Experts of a small language model: 247M parameters, 4 picks a token.
Below are experts of layer 8 (counted from 0) of a mixture-of-experts language model. Rows are named router (the router's row for the expert) and show model dimensions 672-767. Each number is 200 + 40 x the weight over its row's rms, rounded and kept within 0 to 999.
After each expert's rows: "gets" lists some tokens that make up at least twice as much of what it gets as of all text. This comes from a sample of Wikipedia text that the model never trained on. Tokens count by the router's weight.

# expert 16
router,123,112,192,261,215,210,131,186,202,233,242,177,153,209,285,237,171,178,213,136,220,172,153,223,217,174,167,188,208,247,202,226,187,251,76,171,276,175,153,250,177,202,214,186,221,248,225,209,206,175,169,195,198,206,183,222,213,160,203,168,117,229,202,141,218,219,233,214,238,175,235,172,160,248,153,154,189,179,194,186,134,156,208,194,235,160,198,171,271,214,231,190,164,232,151,157
gets: "2", "3", "0", "5", "6", "4"

# expert 1
router,228,226,204,257,242,266,182,207,232,248,221,154,185,194,246,240,197,237,182,197,184,201,231,215,195,155,107,166,215,193,167,205,228,202,147,189,239,167,237,202,144,175,146,132,197,189,162,229,224,243,126,221,212,190,204,121,223,194,223,151,227,153,182,150,156,130,198,259,257,215,227,216,160,194,133,209,253,178,162,317,221,197,190,259,170,180,285,191,257,218,210,158,189,254,195,225
gets: " | ", "r", " (", " V", "v", " "

# expert 27
router,207,230,177,174,208,190,112,227,164,186,215,125,184,241,282,236,182,216,248,236,247,178,208,214,159,211,198,197,300,284,200,154,189,225,172,209,214,219,206,253,200,191,242,112,232,218,123,210,241,183,129,176,176,194,153,220,225,218,159,205,229,146,276,150,171,197,183,261,196,148,248,177,223,174,151,212,179,178,180,193,158,233,177,183,225,193,164,166,243,149,206,180,164,214,183,194
gets: "\n\n", " in", "\n", "==", "===", " in the"

# expert 24
router,164,202,192,170,182,190,276,231,259,173,217,159,168,225,184,178,212,202,129,131,200,283,214,250,104,247,180,131,190,221,190,217,203,214,179,234,160,144,142,255,219,175,190,240,177,158,132,235,199,147,201,152,242,113,217,160,203,158,163,237,242,240,197,206,178,221,242,176,191,162,224,201,192,133,175,247,177,249,149,233,196,164,185,239,224,222,118,190,199,145,213,165,171,201,236,211
gets: ",", " to", " and", " of", " by", " from"

# expert 23
router,177,184,139,223,196,192,165,213,206,224,157,203,302,175,177,168,208,203,132,208,212,233,247,205,180,171,195,193,184,252,267,169,253,254,219,189,185,214,183,237,169,173,178,196,283,164,146,147,264,111,172,253,218,209,188,199,226,315,224,313,205,209,204,192,236,208,225,213,170,196,230,207,221,155,183,217,195,207,247,287,204,276,201,204,228,202,164,182,115,220,241,215,222,160,225,188
gets: ".", "| ", ":", " | ", "°", "′"

# expert 18
router,193,194,168,255,253,198,242,183,200,193,193,223,268,201,220,262,189,222,101,214,241,165,227,211,241,184,203,219,191,198,194,196,246,255,156,226,194,166,196,227,222,194,230,191,244,154,116,202,268,190,201,125,270,148,198,201,181,253,212,230,231,274,262,127,266,246,233,118,154,172,167,179,231,239,233,199,137,234,139,244,184,249,186,195,243,178,216,152,191,226,199,178,111,146,172,207
gets: ".", ").", "s.", "\".", " =", "ing."

# expert 4
router,196,208,174,131,183,189,220,228,215,210,197,210,225,188,256,204,162,248,237,222,126,227,166,164,192,255,210,130,282,248,165,182,176,141,241,135,155,174,96,185,174,164,202,230,163,220,215,158,194,239,152,155,213,198,203,253,227,182,190,157,230,188,201,166,188,184,173,145,248,212,193,155,211,246,251,242,210,220,159,226,156,230,196,265,252,230,138,175,133,244,219,205,145,244,214,189
gets: ", ", "| ", " in ", "- ", " (", "–"

# expert 8
router,165,228,156,150,232,206,194,180,167,253,205,170,315,199,163,234,166,202,210,213,218,193,221,227,174,240,208,190,222,174,230,220,264,204,189,221,128,143,195,243,226,192,202,247,195,188,307,180,203,118,207,199,262,201,104,109,239,228,148,176,192,190,252,211,179,217,232,127,227,202,269,220,157,156,189,193,193,229,205,190,218,282,224,246,173,175,188,214,195,150,201,226,164,178,164,210
gets: "'s", " the", " The", " of the", ", the", "The"

# expert 14
router,163,203,221,206,262,245,244,199,207,228,227,263,209,207,202,183,251,188,230,228,139,236,256,269,189,192,193,188,220,262,251,219,271,121,182,154,140,81,201,162,213,171,195,237,233,211,166,182,210,143,194,170,277,201,162,218,147,130,206,323,256,152,151,234,203,175,173,205,222,153,174,173,112,151,151,213,162,208,143,185,191,212,178,200,255,160,105,163,171,201,284,178,194,214,201,111
gets: "–", " | ", "0", "-", " N", "; "

# expert 19
router,203,181,202,265,316,143,197,172,221,237,226,263,234,216,236,177,219,182,233,242,183,238,213,224,188,201,155,188,199,298,191,222,163,241,264,146,286,144,146,258,269,202,209,271,246,182,229,256,245,163,198,183,278,217,205,257,250,206,173,182,187,275,200,108,227,204,252,144,230,228,200,148,202,179,184,201,225,171,139,202,192,240,164,249,237,207,207,233,161,89,241,111,140,163,232,240
gets: "\n", "| ", "\n\n", "|", " her", " him"

# expert 9
router,207,188,205,116,185,245,210,197,202,256,213,150,316,248,218,246,140,198,149,188,195,184,238,312,200,178,195,231,175,134,200,137,259,132,214,191,205,195,176,207,224,173,154,276,257,166,192,146,178,119,232,207,149,233,219,184,205,185,153,214,249,235,217,159,269,204,154,139,166,227,144,209,219,206,173,251,206,252,150,197,206,170,200,157,205,113,204,123,235,215,280,213,172,128,175,167
gets: " |", ")", ",", ";", " |  |", "\""

# expert 29
router,190,182,177,178,184,244,154,220,236,205,277,201,237,173,194,194,211,217,108,230,134,229,136,220,199,247,148,154,244,237,217,186,221,234,160,192,203,139,151,260,191,176,182,184,198,161,240,133,209,254,191,178,243,216,118,167,170,198,197,111,179,203,211,104,174,201,318,147,222,158,211,174,191,186,223,194,200,162,177,213,217,207,212,277,189,285,199,154,173,166,249,137,188,187,208,189
gets: "1", "2", "°N ", ", ", "–", " and"

# expert 17
router,144,177,193,100,133,204,180,203,207,228,205,218,189,197,137,196,227,185,107,185,107,268,182,185,142,194,214,218,264,182,237,227,272,172,230,170,157,143,227,269,198,173,229,194,206,181,147,178,132,161,172,195,222,201,205,182,172,263,210,159,246,208,262,186,194,252,277,199,211,159,278,197,196,147,276,263,270,171,133,190,208,196,133,200,203,161,242,208,169,227,169,148,82,139,238,159
gets: "2", " with", " for", " as", "ing", " of"

# expert 21
router,197,194,157,166,199,323,197,221,223,221,205,182,242,171,148,146,232,215,166,159,218,137,203,182,172,187,165,173,191,184,194,129,234,237,164,171,236,80,142,200,160,195,240,193,238,204,280,291,254,209,170,224,202,212,224,262,241,192,152,193,235,254,162,245,202,203,256,230,200,233,148,195,119,215,166,181,279,228,160,184,225,216,167,188,269,151,168,146,210,203,186,178,183,238,192,167
gets: "\n", " as", "=", "°", ":", " name"

# expert 6
router,173,150,188,253,218,229,237,216,154,238,165,187,215,187,170,246,183,174,185,183,136,158,165,306,177,177,204,172,180,227,214,176,195,271,192,159,210,148,164,266,190,167,259,256,201,162,148,94,171,215,205,186,261,94,169,246,136,164,219,144,250,216,226,193,176,236,211,175,220,210,166,146,223,217,244,178,176,205,202,256,189,210,145,225,206,247,162,173,208,237,274,125,282,212,186,281
gets: "1", "3", "2", "5", "4", "6"

# expert 5
router,209,198,189,212,195,200,132,262,218,159,206,172,259,267,184,203,217,176,162,191,161,229,252,269,197,172,182,212,189,213,184,230,207,152,237,233,307,136,229,183,210,176,210,211,236,183,268,244,117,196,201,189,178,114,141,180,267,172,191,215,203,159,222,167,185,221,233,177,221,245,248,185,237,233,196,193,249,193,150,260,202,203,189,248,83,258,294,123,228,175,230,206,196,176,164,224
gets: "1", " | ", " ", ", ", "; ", ") | "

# expert 3
router,214,235,207,216,296,193,139,196,253,229,176,204,163,269,158,198,235,227,203,220,37,187,245,244,198,141,194,141,216,166,173,202,238,254,233,241,208,172,154,212,201,177,167,178,201,179,201,220,219,172,197,159,188,185,230,200,145,220,237,235,219,177,184,104,220,234,253,164,251,186,252,213,162,182,139,259,259,230,245,249,247,219,201,228,200,270,311,185,228,257,108,112,201,128,194,114
gets: "1", "h", "2", "g", "z", "m"